config.toml
n_layer = 9
d_model = 384
n_experts = 24
experts_per_token = 2
d_expert = 480
d_shared_expert = 0
activation = "mish"
moe_layers = [1, 2, 3, 4, 5, 6, 7, 8]
router_score = "softmax"
normalize_top_k = true
routed_scale = 1.5
balance_loss = 0.000755
balance_bias = true
router_cosine_scale = 14.0
init_std_router = 0.012
lr_router = 0.00036
vocab_size = 4373
norm = "layernorm"
norm_eps = 1e-05
tie_embeddings = false
optimizer = "adamw"
lr = 0.00161
beta1 = 0.9
beta2 = 0.98
grad_clip = 1.0
batch_tokens = 131072
seq_len = 1024
train_tokens = 700100000
steps = 5342
dataset = "wikipedia_en"
Below are experts of layer 3 (counted from 0) of a mixture-of-experts language model. Rows are named router (the router's row for the expert), down (a neuron's output weights, with its number) and show model dimensions 0-95. Each number is 128 + 24 x the weight over its row's rms, rounded and kept within 0 to 255. Numbers have three digits each.
After each expert's rows: a language model's description of what the expert responds to. This comes from a sample of Wikipedia text that the model never trained on.

# expert 0
router:155140068131092127122120071103104138134115103118140135122121093127083123145147141167101141091122118116095141112100092157190160161169100109147140122141109133135101102134139118184125119139154098084118097115140134133115164125145152122159133104117125136100095126188103151099133101122101120140
down0:156111111144102126112149087095137090125145137115111099099201147116133121108098128117082128105154156127130168190135113149140149100115137130123145150119119148130103099118125167066122088138124106114146129094152096161160186132144135123154142126102166096151151106129183108125143145106139108166
down1:092153131109139161133173135155115151088135141095138124131130155110114138134141136096158110155096091144109114174155104117112103106127143113142103170120093141167112131129112085108174111154111130163131118127132135170118135169042078152174113139099110115131153152134133130166075118104134148134
down2:104158101145143125138129149131174130116093160115096147087104157094118173122152110153119100117118124119144111143089163148113130159168141120125109134128129122199148135130114106141113138139109166068099140156126174126133128107137128167157132096126174104165171141085153143113110118105128089120
down3:120145109191120103124191068149128080189147106142117118084126137138166136155146113140098107085135126119129160127114127156148156136181133156127174168137108156148117098129134116143127136141108113110148088108079142113129128159131104126166088113154134119161118127168148156130088137102131114178
down4:124108120106114160140134117107152138119141085142092137113093120151152156139118165190111124125128152110169092144159107112162127072138128157135105160125122182127137134185156159105145092065124172104181116083144145122101152112127118115056156123135106129148106069106153127096101112107149113123
down5:135152151124118076145113115167119091148137117149108116116144096119104140118121124126138146087159141115145123102151112132103108148138124122127107097105161115154129106108118139162175095091150105147166132135144114109108144136076146074105129159063174106120146117129109109115135138103150094120
down6:089101096149157125100124065138141150102183120086108099142128106151142113099111151124133119130125181100117141095123132158129110119123127141146128122110136125132142116102128169092166095137117135121118164135098118137071096122180103130135124142141155118128159104144086126095106112085138149138
down7:087123107118126132091105112118171117153103121163135143095120141131131130114116126156130126134142104109128154183130122146162088122132154155159148111132116117164150143117144142140142114159135098113184125091138114097143139125177131120190129095097119106150129126144125122130135135178092070145
down8:124147118126085115113121103110107116186108123089118162149171095168106136101104135176088121119141122110140148110104098095125067132136106143091130134163143132150109139136118161099145105156149137086133126145131110096150129127145098123099160180100093126091135087166136093084122166129120110111
down9:099131165152171138155116111115148128063127166135141084129147128134145128150166158139133114122122133100115147111130162188058117138103139148128144146107150101123120118102108122127155143137130132140108130159134150060123119140147153152130159147134094126080126140128139120106089168108154167108
Description: Subject pronouns and relative or demonstrative words such as he, it, this, they, who, that, usually opening a clause before a verb.

# expert 15
router:108170141133113128178147128100121125112144120129145131108106113121133106104112111102101107122093158137126144127103125169135139126094123080111096143109135127129121139116137163109125135112118135141169154160188138110139111157072166106126183153122145114136148128119120089134101167118108118114
down0:140147146104105151133150122147124123133159151125117110108092192132067105101137105115137107136106176155155145099115099136088108139115132125126145138172177133101112100132127144090138126129141136118153099146143122123107098121094117107156121163071156125092130111172135151110131107116124119128
down1:110117111103132138099161149093120138135147150123130132155126165113126113090141138172140080094138101102134119147123161134138135160135158138133181151103146082167123145055129137120114114118128137151150118128127140128136147129115140141109085131122116141156182164099133112114147105105149066121
down2:146124145106124077149147120124094101106149086137151193137129149081142117129121135146140077144137100171132157094126147125089138155113129162109162079115138131115168153085156139156123131102069121137101129068120156136175091132121164103104110179117121147143141097110080130127121152132109112135
down3:154164114075136104151156140125037094103129107200114178142150117098110095139148152145130104137128092155132157142151124136102189141123110118110186108108167131112121168127137120122128089139095103115130113099125151139115142164103181077108111139108107130135116159076125098113166150129129103111
down4:112154151083128108145177127133113155084110139125057146108121121125155132109144139137129113129173143115163162132088135084139137150182139103124087152143157138104109137144146149151144123155147099112081136150103165129149123067157104158101107157072128116139115140135088115147128133111126082125
down5:150127119163113086117172145145115119155144112081119098102096113118126158139140080090107108144110154161150126145149112081118170103161097157124148146146110099090131114139120149151091153154135166100106142113142100133144099121140114142108187127140120172137126141107134154165098153130211151114
down6:156106131063106102172127132146145163151125165142150164164096153103111120122113160130187114154127106141129144119120163145109134156142180103144104107112134076141147139082126132127141141127108177127138135125127135121116129128174135128128104109077121129160128121147150172140113095134103115140
down7:116161084155159107088139114148127069141114077154147133089116105161152122143144146127111137131165143079107152147147118116175154162157119156133145123144134122132123117109130115151104092154149117167136120105089137137108121104158118146153126130119129130140141158124151140099092119123110133107
down8:119099157133126127123118140107144121136142120120096117155085131131147175122109169121117119141135105086110145122114127120112161118140147123126150172129130172109153133118140072120159122096130084126089136159063124123096056167156111184131172104128121142143102087119116123100122149096141079095
down9:116143176185101134137100157143150139125125158116124106126152137128124127159100063146078093171136132137163101174126124139113103146133130124087119124121168130120126152133130141135160102111147087121172100151116114138130179166092090139132128116075136147142173124081118155106185114097117121128
Description: Individual digits within years, dates and times, plus month names, e.g. 1-6-99, 2-0-10, October 2-2, 8:3-5.08.

# expert 3
router:125149131160160160141113117156126137130124089106136149138083181139126102136117132099167113126127135117116100078132130110131098110144176151139113097094162098141145193101119111097159133169145087161120099130121118174103142158143117112113123107116155135128135154118134072158122124143188147144
down0:112124131121158120161099138120123159122140083139081144125119113141126174129127094154130129116121114141106061110105106087159118100089145148152152104116151094135120131132124077105153071123164160138121147135121130129124157120133113140146138136074141132077153111117129192123132161150095140120
down1:127108138141160099114120117154093145131164137147133138159174126136118139131106076111122143106114103141175136080125136108167128108147153164147134130143143174135148136135148114131106154111126170134056139136147101140154109088159103126134145111138091106127156133120147165135127153169122107134
down2:119132165127093133123170145191136132134095130095081127129116151104114169136105127133119146145142117111113125130105127088107135142090135100085093137138114199142124127156139116129131120120142117098148147135109121159122162160113190147153091157118095154077154097127116108133117130189148143143
down3:128157112109122076134104129147128151122137118104163155078083160132111160125117136139151147110081117167128123118148139099140111107120175142144167184108139183121127102179122065141118084131110154110093123126136135178153140148113170088101076139154141074125136134092136182059133139152142119122
down4:125087108156147135114135142148106138103108123118132145156143145108158130137137125104148136119149135118110135137132080094149118126082155143123132139171102126122080099099156112159143154128131148111108114137133103113126119171101134144109108121088125115161110066084123115116105117108138131152
down5:088131138131193156171110138110121107118089149151116160108143135132175110169086104127146171109125091118158138088132126157124112100116113120144145134163103111149164160117144117110116169143129114145089144134136131150095089103165134136136140133089120117179135129107103113138154161117109166172
down6:127108135160125083137118100061133133111139107142134137134158165101131126092135150160152141109163129151108145100153128163079135165119141125097177110165135107124115132117152134123124139138150122125151143154126065107106128158136152142114128162137110134088120113128128143161106102127109076136
down7:171118079134115103091142089144115127092152109121104092118118153106141147167094154134144114157132128122110151119137117105153129101142103098136136142109093119116152134172110121104158154141110155111100115139134134120160116132120158170160114129124177093115163165107112092141137152138119148147
down8:100086144146153130122110128141145138108137128119128135129142086139144123161116123079123104068109118108131198129140141133140153112125117092152077092177123087125164172160147138135132086149106093165097125120123080125083131125132084102105112127138109116126118138146112125148145163162114142130
down9:156132155120075106106115126102094109127147126091117143118121131175113140124124128059143119115112125146169131118142142146139133061123153160088157148098149132102155127130096162143120099144125138130114115137105098130126129156106164056156090164113097145117109157133118119107129097185127062131
Description: Past-participle suffixes and function words after verbs, such as as, by, been, became, in identified as, institutionalized, supported him.

# expert 1
router:159125124151147097147158192132138125068143079109104189142108117129106146154113100092112132088116146098106125179157106084165134082068175142108138101125128124125119109147112127120121130106126117167177126110128157173141134162152125133114134127078103142122134114158134133124146114157130123123
down0:126169165171073137142133142145126151162134120110138125150141105150122092163126088134150135096140127105155121139124085120151148124122164165145134103131128149165091089080137127065094122110080146158148125170122166096122132143123150126143141139138125134119149115161118136138127144151149132122
down1:144151145107097081135110113124174128135124169121116140106093119138178143107140070149126146147143072102135173117126112086166130146172155101124097143120110095130121162115128087123083092182131178095132168149129117144161140128102176093137106094110148093126127136106132126142101107113151120127
down2:174116128122124088130161139112137177104141112140112112133161139148139093120131118179116147105105129157136137073130162114115136132142121117110132132139110100102127123106123112138132148133110087101142155122106088138174117053061124133131150150141151111114138129083154095145136163117142145160
down3:122139141211159152103126151133114113123078159128122128103161115118155138161177090128101180147143135117138125123130141089174076115067135106144123099126150134139117136135122166103118109097121117121152170122160120191149142130141144117137110140127138125101104134135137150134146150167104110105
down4:100155166155144111129140153120155128127104100125138130140068113117123178127139124108081157125130107134116123147079147100095148100173135113158125179125166141095129061172162122147085115128098173154113131127129165116133142159118147148162105099142120161130158093081148141124132100090147151107
down5:137143123134113065155137124159126155093138160111089158123154098112126143135127173124068148146099124122123116120140155116127155193109146121121129096125134098117132123127192121144147080137160098161151148122139092133139108114113126153125126147150143114130126095116138132148142107146123100128
down6:124106121109137155135119116117113140117117103130112167104100158131073118106131164162114145168140115144133144166115117119172107113103116155150151133105143103138122113053117106133175139140107100124108090117159101143093138162139155130137141100111130101148106100110109090109166108105168069132
down7:147161155134088117108127077149124112116150147131131125160163135112093116153132124141086160165185123135134114131136140147097111113114111130107133102147154092141105109114123135117163162127107111109136125151142116179124137140131150137123166107132143127115136095130114150169157109131158128153
down8:120091152086150093129111130116116116149088111137125143087136158122079125123123108118107119153119161148144108125125146135121117081139131108087129139135130086111082116077116123131103164119164147113164106103088067117145098117099101117118131135149145095146142189157189151113108117132088113131
down9:117143146128125099164116133192125138129167153129104126150091110150148179147130110119159116193130149117149167129163103146114163141132170110134154136088135117105148126163088112123135093141152063098111118141097114135078132131113127122116131126104147126158123147098116104161153175131141074144
Description: Pipe characters separating cells in wiki tables, plus semicolons, colons and dashes in lists, e.g. | between scores, names, dates.

# expert 6
router:142170088099131104129109113151157166128136095124121124137122113109121120115141111148095164122128136110147118115105118141137131181108125123143150134149125093119120110159154089166111138071091104111125164100142152159114172154132122141135163143127162145138117104167116130108143096120146127141
down0:111132095126155145115108093138148112099095053129154137125188090107128133096141129103101122138162166141123123115190096132102179134086135106133154092171074101163151141094159102164133178128120097090169082121166157087121152107146172138108142133123113124177141141094110118137129130133126129136
down1:107153113119132088158115128084108144124117115146147136113151134130161127098165145115127121131089106120110147115110107109096113099137150125133147120116122063072082152142093087128140159136123129143128136182105128176155119127141093144103142102144126156173096168112161101109120122124147114131
down2:081089130141090128094083124129115112117180139149119153128160100097144116135128118090120118117115093141132124161101105133147170162132128141110153087121114061086112127153138129137139137110113088095117153136132098110140116137120161127121167164125126136097118124159116176128102094101098139159
down3:146128136117115183128101140121134111142090108117120117087119137137173149114124096109151154144105150154123150146115109158126131168129113122100119136131152138096110110148135111102147107133123072132141145127126155156109177071134139148140116109099124146106136099144129114118114096122155130103
down4:134131148132155149083116152132145117087160158148119175124125117154093162152087096091110153100209104128117144110107175183130102112093127154161104067151141150149146137129128125138110150131113120154129109148113112108130116144174110109097142126127108152135153149107129101142137118137135124174
down5:155155129095115145160147184100136114115131107103122110121134102130171114127091169119129098111115179147131138130111111107134144093148091136107152141142101145120130112124117124116139108164132136142126113132134147173131134094118125166163119126116101104160149159129120130108121123152153115154
down6:082104127140153132083105105117113064178111129166138145146157145135081112132177126144113143096132100142165159139158148160125115118094082147126119092084131135171113159160120170130114117110131117070134103142134158112115124132143176112123177122125150132167134120122119097096097126103115160108
down7:146106122158149139167078112108103082113113135135121124116135130091146145117110122154138146137185082135098181117110170099124088122102101157137126179139099134122159127134150147114083144097094163137104135083131080085124126151165123133172118125149152127133156115105144113155125099179117105155
down8:102114135092105152117102155118159105112124102076177096127074154126190181108121089133123131101118149125157096085139118114145176085132157162108101155186098149155094180110097132110110095144140116117119146123133139119143167116118132145111097109132116099137132168076154107130113108151106136123
down9:065142142105130130105153108126119108107130112172143089118202188134091133137109099093136148111104066127138133130148134155106126143101074085156109121123118156143103152142131094143158105152125147146147142112158143134128121120099151159172136146100095144182079115130142161119126143108177133104
Description: Final word pieces of personal surnames and place names, such as -ford, -ville, -shire, -berg, -ić, -iana, often in lists.

# expert 18
router:146086147091139137121168147149172152123105129118131125151125137132169119156115132138113113157079153130083098168158159094144132129126147137093113139117096159139156141123123118120154152118133124177136148122120136109167134094079120117097107147120123095146118111114093126099177090119105160101
down0:075104117124163124140148088153121125157129165141128132159166152136095104070136154108119148072125164105184131143150124132145093113137111060146109078116148091128076185130125143194135116101121123098149092138124118121152123146137167114137139124113115160106080113127103135141170152082154133158
down1:123103152123139117142147114181124118164121153157070172144083109139112114118145154079083156117114079095066168136124156078141104128121127131096144088142137148103106115120166084135155088148126127085104097138115083155136144116148136128172151142093149096118130092158093125118126139107105134111
down2:092180120147122109132095103111180164098102135176127091160202139109116098141084177135143115175137152099118130120082147145109149147142087145086111117125128114090121121158141108107135153133166132162115104104149156121122091123133083144174133125131102063142114143097124135126142144122123153163
down3:059136138124133113128103123155144127129111123117096111165096118142122074179121123142084147150142137155098132147186097102105120125126100173139174159109171112162146092143168170137080119176163107116111145147114151138148131148137139166137094134117142151114169133136119119144133120159085151119
down4:116142146143109141146142155132127135120116126133124137164157157122087144127122100109102075122124140149153156144142143130110138106111063105168105064107175136120135142178131212142144122165122106129102113092128110128144104117128130083113129118146121115133101154109161128140147133088133121144
down5:163136134131168135101146173118126124132115145138177162120146125132183113160154095137093070152124139151128142113180143081119119109123135167178139125137140154147100106132137163143097144151140121134150163165118095138110154138097154152144174159160142119113167151127089147108175103129131107088
down6:156171104098123058128155146076104099154120119141139158103119142149138140105120136157154159073063137119092156084132066142146120107098124125142113089115097152145130119076121125128131109094112092093139151119159105183156107127139131105132136127126180118134141172200161163123105168135111099101
down7:160122090134138162146159141159136130110122115151156139152111150122152122163111123136096122123127139119132155056136132126125113160077117119144148154102152126104137145099108112105147109103119107109106137123113135148096117137128116129111060082184115153107146086127111150120139114148114160082
down8:119127183133133099126105124174142147123115089153143125140134131137131131177173135161151128147118138165145134134136128165111121139182143128179136061138127151136107126149107134110102134125127119101107138133109152135101132128134111130104156143126164141133158160132151114137120126156188114136
down9:079120108125086133104173127163123098123147109119126145153124137124138134122135113119066132141120131159175194123132127164133107172111129112123175114104131137178123158093141097112150065127110126114104107126136092135115116159099134148117160169105173103199182126079129119105126136068133112150
Description: Leading digits of years and scores in sports tables and results lists, with headers like Goals, Position, Round, and fragments like b, on.

# expert 4
router:130123121133152129089131170141140133093169176106127082161100150105090133093146121172107132101175111149167146117159113131197142163165116132165110140138203084098160140138156113107116093141159115145133150154131116091104143063125131158129130125130097088125155117083102109128128154140143154081
down0:131158146153111098116115088125131132095138120125116107097091153144136106122103137118135139123160082162152106185130163108101105118108134156156118081106145134162112111106114143117141139153148149157151098143105089136110148111144153122100096087138130126135122142114133142150122101086175152139
down1:121152099159169145117087177087112137119127108122110133115131134126104137182089150129117181156099156138134126146157124095165149081089152127140132121139147188079175167145099128094137137127120156163102158116147118135120132087061139136085096113184145205135126144129123147102087097150138116093
down2:150126107136118125132149089121125131091120123143124163172180119102145080129132095153129126103135140138120131100143144135124175118091139125172153096105144085135113147142148182141116134152103113154134157103121122120118167132113120130112143121119120101126135125202141183182097132142135084123
down3:134136113147134129148156117103096110133118104156093118137107144121165147167128137102113140138083169191077135163146123131149163159121151149146149113073099184152067090119133137128100110116120109103088126125097111168090121164117138128137148149154152163173152133144129112138128139096108136105
down4:154132106114159154125095150135131087146107135085117097124108150083160101159152170122109129122114131144117085116153137075165155117106159166108123129111081122119161131171121115146090152127093180145108114104113132147134102152131111119104150126134129101103135160145156118128123138177115182076
down5:137141134128159115155132159092112146171116136095120137098133156126107123100136132133115092112096105145159075122091146159143135106127155138151076123097108087126112132123100117126136120122149129091116147128173123147117154132106170149129129155109125084129107121128136162121148081175135148124
down6:106084154092181151140113151182128135145174131123159167139167126134113149121122111117159146113121084171127116099150139139112143131125106152104125142094136102117178119127148074142149149155097122169132153130130167103119124135161129123122138108141095134095162130129119159089144132140156148115
down7:097139134109165161172143120118190095124091160121169120106082143096137134140134081153084128086171171127149146121111164090115116113146107108131135082153127097100128114142116105133110133136144134106148137190162136141167143095128120065102125173107138078133129143116124121131142130079116128107
down8:138102141131114103137117142128143136092151191079109111143135110109128116125115134104136095138151082116129160119139080109112131110127152173110136152121134126096129138108078115169141118119142130115132172178131116141130100135078095123137124099092135134122139159128124079117102123164131107110
down9:138129126120103177183134079090142122137103106107126112106138093120114104111097142120117128146106128095131087098091114137095107156136124120128127111122077146143147126162162157136129108111094120107123120099128111140147133195154180087186114177130169167131163117171121134119123148087089119157
Description: Prepositions, conjunctions and auxiliaries that continue a clause in narrative prose, such as of, with, has, during, when, but.

# expert 21
router:122159132126117143151141139121125125119139160137116161126182170163132146163132143093136154178110099115091141090143137119140103121155147096111137135133052115135132154170136142104157181143111117101115117125148133075110100125100109166102094113127135109137103117080123168154138107103141131108
down0:122150113134131070144158132128141184128144117142118084129089141151080104128075125121115102143152093149141133118113160092120136144083154101135160138078079167159076091120127118149129065166124123059147146130129132138164110102141125110096151148151110099135121135101131092127118142122143114110
down1:142085145145108126135101146163142142127083090159155124088195166136145142167149154164133104111152098138133153144105115123138068133103142140097124127122175126121113082135098124109149162138157118122133149149178161105144095147130142130125105157149134127153090116124127093137153127092085048150
down2:135127125116124066144107108135114120096120107140131128131155142099113158131178155135142123139107119146120122068120117099165123140143120111130133095108121138132118121144097149175127146146119153159153146138168147136152100110130126083190101135114147148106128130144086148087111180053162147109
down3:102126118136136147102158104133127122062113130143119106135161120162128124135117170121140087129145094135109134104127139107091158130074113125151147145115110134113130147151117134228121149116108152152145159102161143166145133097144102096132134144135100112110152152138124114110135165154096162103
down4:110128120160154152150103165134133158132126136147117116112172132147125148109119109185098163157146107130140125120141119120110111138140121110119169131102175136148149100119134119131134137119106097165123094180135121155120146127166095152096129123121100097140082122140125113146110139114115142130
down5:165127162117096072140153155109113124101143124113133161129115135129111084123110179136124128125122102137202135099110094119122120116172118117098144115111077152143112155134108135157097129130127115159178172160137128150134092154145113133180151170116113102157143055152109124098116114142170127131
down6:106115116120145117125068113157126119151100129101142103120144131127130159131099156126136140146115144130108154139148089161117109121126089137113131161144141108158150123140113119085116134111182124128173130118124111101125160172136112160122064113157108111156092126126091133125106142147102114137
down7:097119117118101109123100139139125147142170169095091150097109139160153139115124123120096136153148120106178165174140134148140130147142158127130144122142160106140082072094148128109095124153103129141112083138119145108162133137128095133112147131112145105152117127143192108096124120134148107098
down8:137092147128117148122144160141077114145138091156100133132133133083152146134117132124081141131134115140099131124154147142082170177124123118126076119097141136099164127146115116144087125139146073135105151129166160134128161157113125170121115055090152153103077168098117138122131161118108160178
down9:122139149137138088123143126143148158138109081151143107164157138143130147131168089191136081100164117136130115091131150130140107108172155115120124099102088123149129135094132107104125114125107172121100124126120155120125108154172111131115171126136111110154122129170114141101134118137144174146
Description: Middle syllables like ar, ol, al inside names and words, e.g. Clont-ar-f, Ad-ol-phe, P-ar-is, Gren-f-ell, A-con-cagua.

# expert 22
router:160102121116109096125133074176094153158116112175155108108116137118118154139158119158139105137117096117126113082146128166082127175129137091100135166102106123137098109093103115180119144144134109122141088137129134148140134175123146111141174096094125130142134134158124110122122155113119103139
down0:147167139135156087112145145129118108111108077109133160170152155116141112130121103133107121048129094119117140115115141132116138148167114153188114119105140139133174067140157117152147101112158130134171118144130153121132120141117121082127098124120147152133113098112101130106163152114152121181
down1:120125119145129090146120125128107125149169116104119135096125160141139119102094134126086102113142105122158147101139086142104108075140099111161097110140110129156119121097092106123142130116157163139183142126140135069129158124133116119110143142123111151128107114137102132132139141122137156101
down2:146060121075127131123159116078127105115087115087148157150139154113131149092147121122129176142120108168153162120106132113174099131125123100140135111143133123177129146138104153148121107144129144120125153147124158143169142116061111164132099129142113090144142066144133175124116133139143139124
down3:132138092143136141119093145130152115106148118133095158110120125093141115095133120133135092107101102146092102133112124119098143132122116107106122135082137089129140079107101124114149138137143136112128119148131139131094087141144123108133140173107089115150103126143082115118117159114123127138
down4:104110158070168131140114112136116086111116106131131122144193129118137139131111101140120118127137101066096128161091145146088113161125163126164178117125177170135136145151142175132091129083132124139153106141128102096129088137149114146117119120145110119143106096136157115135131143143092113143
down5:130092151146122130132130160108101107112141145129108162134109139140133125091143146151146116094137143162146108140138094142133163115124110122123152113116159107120097129103117160163156140133130084089170119107120156129113105172131142143161113131130111132116132108125133118117104119123137104121
down6:154120132112173132178121115154113145184123098162167101097166100153146107125113130123119082133190144130139105148117147133112123119105146118135140124114085095114087112140125155118104100103124118142147129132131078119124145128126141141147138141140150135120072151146162152121112131146103150135
down7:111139164148128143111069138125157097138148141144118105103111124108145144138163112130116135164123158127120151162114129138142122124120138106150101132094134099108168134114129129101166143133121111136108132136113127132135143140097114150158063164148133114143091105103091153145140129099119099124
down8:120160146099104150120138071103105160129108125124125111103121121136113129118121141109121097145113130097133129132128147145126117167134132117096131170121140118157141129156130077187138166133137085142150113138106090163100153145169106114134148154157127108112100145082107097132148083119109136104
down9:151176121121165162123104153108149103089132120124115108157115139132102141101122113186109091120168123104112127088144123127127144155140122156154154111090121162167063138148137154109126156154144152125131149129109156106102135099164141125113147114110123144131100059119114103098115140144141102138
Description: Word-final suffixes completing nouns, especially plurals and -ations, -ions, -ics, -ities, plus words like States, government, people.

# expert 5
router:116117171116087156146136111132163102124127125149145124115107141119164110112115109141145131119107146126093149143154130077096155121140087146107131126132069161100112121107104130109114113106163136133127141128145142130133129110105163156206114138152128144087136125136164095159096106126120149130
down0:115124162087089143110115124140115121112122134140171127133142140087128139133137134147117190132195169157100157139154141200111111124103136109117172079133139120144163148109176112165076149141131125115138087076153121157090142182154148126064156140118122138143125103119117145104118134125141131115
down1:086131140129133124143143122130118144152123099140107164129170067110123142129119122084143120148119071151129129127112106133129130124132132173120089120166146173095132144114145112110131113096089156101154200129138115166135145147113116133120093174081113121147144096134127113119145181126103121081
down2:124074136142103101161168139129119136129096115156144116111166159128139128116101104105145090100117108153140108166134114162146158141113099126110125123162165102100154113135127105181147137176150110128149124095152116135112167142124079130171129131158145091114125162125110108145137134130075105113
down3:188112102134149109120132124095131112114129105144180126123165134122129103121136122139121136122098162128106090129132143148135122168132135098103132121152109110107135079129124104128122105103126153133106119162124119158102098084084139149112155107106128113127105120163161128110152138119129098134
down4:129129102140118136154119130101105140108152146139067149158111149136113141103102128142148129132159125139170103097134150136137140126156134114120084109110112084134124158146159137142152131136152141120118134131101112116104108145147103092088105098089131193135105149091106115134105113136146088118
down5:079092110126127086134076136156121088072113146129141095126162132150118124093126134121134173145154117125102129135090115159158159104142161156170079111146140142166133076202145108129157113136135099154086156105163109124155116152103129111129106126107130111157111130119147141122128131164150128155
down6:143143170135109112148142153093124123113173168115119103056150113128130112099137110151136095101109105092128129130152145110108129125130079144093153109123118121106120184149120146152120134149124107099106139139123134114150096109110100133137145145176090086120127138116143195102124175142150157090
down7:122149168149112137138151154135166168114109128115127141133145123139124107138124133135126132147119155119128124128118131167139112150144115092141137126112108143117113107119127145121161145137098152122142139155113102089125081110094125123146106162131127122112130154139197155127147130154155137141
down8:175150101120152140115132176147139110108198146150129126087113100123114162153062123117110085150143134152106130131117138123122102125137152124143177150121139072151119152118087154148134103116145112111141099121136138107129138118127101136145139115105155153110129109114130145107161110156134158138
down9:114128168158152116134093161114101142125119149133143116139169157129135125127126109119171127115130138168100116146144104095134160134161135125087129166119093108130140110158120109108113141121144118150114128120166168136143122109140068142102139174113092116097113179142169118117099121143100095160
Description: Short letter pieces inside proper names and rare words, after a capital initial, e.g. K-os-ovo, Pu-ys-égur, Ly-ons, n-uc-lear.

# expert 8
router:109126177185143112135150126106119111123108146141153102139149107156140137116144142075150116162145140155195110120131128134098155107101136106122125042167127157144119158117106143124150121126136183114130123123107128136169114134152111125133102136149115136106130158127158144098129112106158113150
down0:133166119100150170115141129115166143158158122152099131138175053115146131082135103161151092095115129126117097096164153083134074128117119164118111134108106123113122120121123123153178135140144113095097148132112095110135106130138142128164136202103112163139112165148098142163143133112180113108
down1:154080167169122114107109072165117146186155152131147153115120123193124128137095102156122099162132124141114123137166081136142115192153126138120122127127138102141093128110153130134078110105159156107136109101112085174109126156103141105142130088129161133143140152099143127134149139110180118108
down2:108121117134087128114113110147091120073158130061114144195127101131129172165115095154130109137161157100150113129134119111100126138152122117094142124107114109127111129152099153142181094176145149142138141136129109132089106087116120123144141116095157121129121127129124135120161118150109147176
down3:141108121149129199147138140106112110121095126090117141111176166091117139146136118099122088145155124138113116177117159137129158103121146176113144123124091155138113149135107136114115138142152137144122136138152130117147096118117077146157137149112126125129120131089136120128128129175129150136
down4:157104139108129148127135162150130139131157114084118078119079157141090173142147130188162161157118162105175107152171132099181131134093132103122160164095120157135126144123185171113114136132156093125109136117113129102139137141103116146112118134111126134099087129103138121124127078164127104106
down5:146138118139181136129087143143116120107103112151129144127136137127213126130102071134132138114111108103110129157118134126164110105170058121121134094117173154094112148097152111105128146135149126167135110131126110147104192108135089165133099130130134177146133132137143159144147142080133099118
down6:150113128180103154141103155114108131152151105122119097136163115150172132116116125148122108131114139119127129089116100172147111142177136122115090083129131164138121115099138096152132103187145108103122123137120136093102152123101166160137110127126167139148134127092114148117094137110136139153
down7:148149151124140136099171110116129146110125090084114122172133064120113146106110102114113139153145133129123129128157135133116139173133170146119091159117115135140082119130120125118126121123135123124188136113143154107169092154123099169152146131130147113138144121135146140147169145102095097118
down8:148128123142140138139126129101150109113149155082146114085205142101089132117140148146128136141125139143106142090107140129116093130089139098169138111100111138129150143122106085125158155128131137147165114127086098124148151154098126120090130139107143138133095152118143095119098117098141114169
down9:114121116132157115151111146140124170137111106095128156105115128119122118139133144166117109120129160112118169131138113135155148097121114163165098131145125168126112136091119121119088137131150134105112138155118085128120172153144133141089096116141132163080165130166140143178133100118166144158
Description: Word pieces early or inside a longer word, before its ending, such as th, ical, op, ast (fant-ast-ic, Olymp-, histor-).

# expert 10
router:158141133128119123131109101072113118105107123121116115120120133131126145142117104136147143121111133184098151154184133098126119107117126173091096114100129098151125097184157091122121154131062171086088079096123152185134120114170109131155120113089132133106125160120103173124094160124077145147
down0:135105140121137129116100135117142130125133099164151119112166153122156174164125099095135162132119098073136159128160157109123144119156155163144108081093149107097127148160106109118091107126134124142093106141113114127119118072152119183098182144136154091143080104188132089099098132173125111148
down1:146128122106120135155107112165140123128153121143106121161137175172142080105128097130149159145089120102100164125096097115148156117086204154190084147154098108155113127110129143109118118128138126110142143104120149116121090130137144114148145103135109162128135135091107160101151127157138129151
down2:136128169106145101125124104110104094147143107101163116136138134099085128111123103102124084147114152151107160130090104092122094125104190111135115141086138103148094141135086124077139106141137071157135146150114156155104116148120109112133108148179100144151103131139123129138183130142136156098
down3:094134130148129142113119108099127126119108165111142155104090104146126098131127118139109120130155187101127134166196096128120129138109100160160127113120169096104168129121199115129150208102135155130099141096110119118124158106129149109119161090143122130127088093135111139128125147142118112141
down4:104154099159125092090106142152116175086086130139141191130140080125165140127128172127110125127155144100122125101111138211121127108156153166176137107112177111111189146125170142175134129119107089132150150122152140136153120166118112122141124109162119113041129087114112140109148150145125080104
down5:114122134121124155120132131146128129137101166151119140132130146154117128116153119069088105109153151105108098188156139113115110116126145116120121118070090105117108068128131134124164133111107133142128096112128149136084190108134143136167146115129120102175147085110130105142141122128123160166
down6:126122121149090128135133118111136139128138124122155146163118116140136117167122114121090106140100109142176117140153115120121127120114143141154133102131095164123089167121154150091125082133092138079144146109112140098163116111072137072119153098138157170126157130126144130105144150142115104099
down7:118124111150137086111140135130160117135100118122108134119107111133112137149053118123127190167090100126166147115139147116124154139109167167086141096089114121129146167137122112107137118108121142133109180165107169147138136114146159121181149099126170087168097137108115102144085083182112140146
down8:090143131111121148124123077133148124110132110147105138145122127142087121147158125123152117140093126147127085178143120108143145092113117069088159083155116149113161156114129100103122162135136148108144140117093132156104139167138134152176130103119113125107101148105147116134138146170143128130
down9:150109116129145126136108117096146129107128124156159105151140168103168137149111129110136159145137116124096093114116128124075112122184173111175125163097121133135118133193143108109151174117113090092111137125166095159134134138100147100145178122101117149137142123117142129130161145119143099139
Description: Individual digits inside numbers in census figures, coordinates, vote tables and asteroid lists, plus table headers like Votes, JPL, MPC.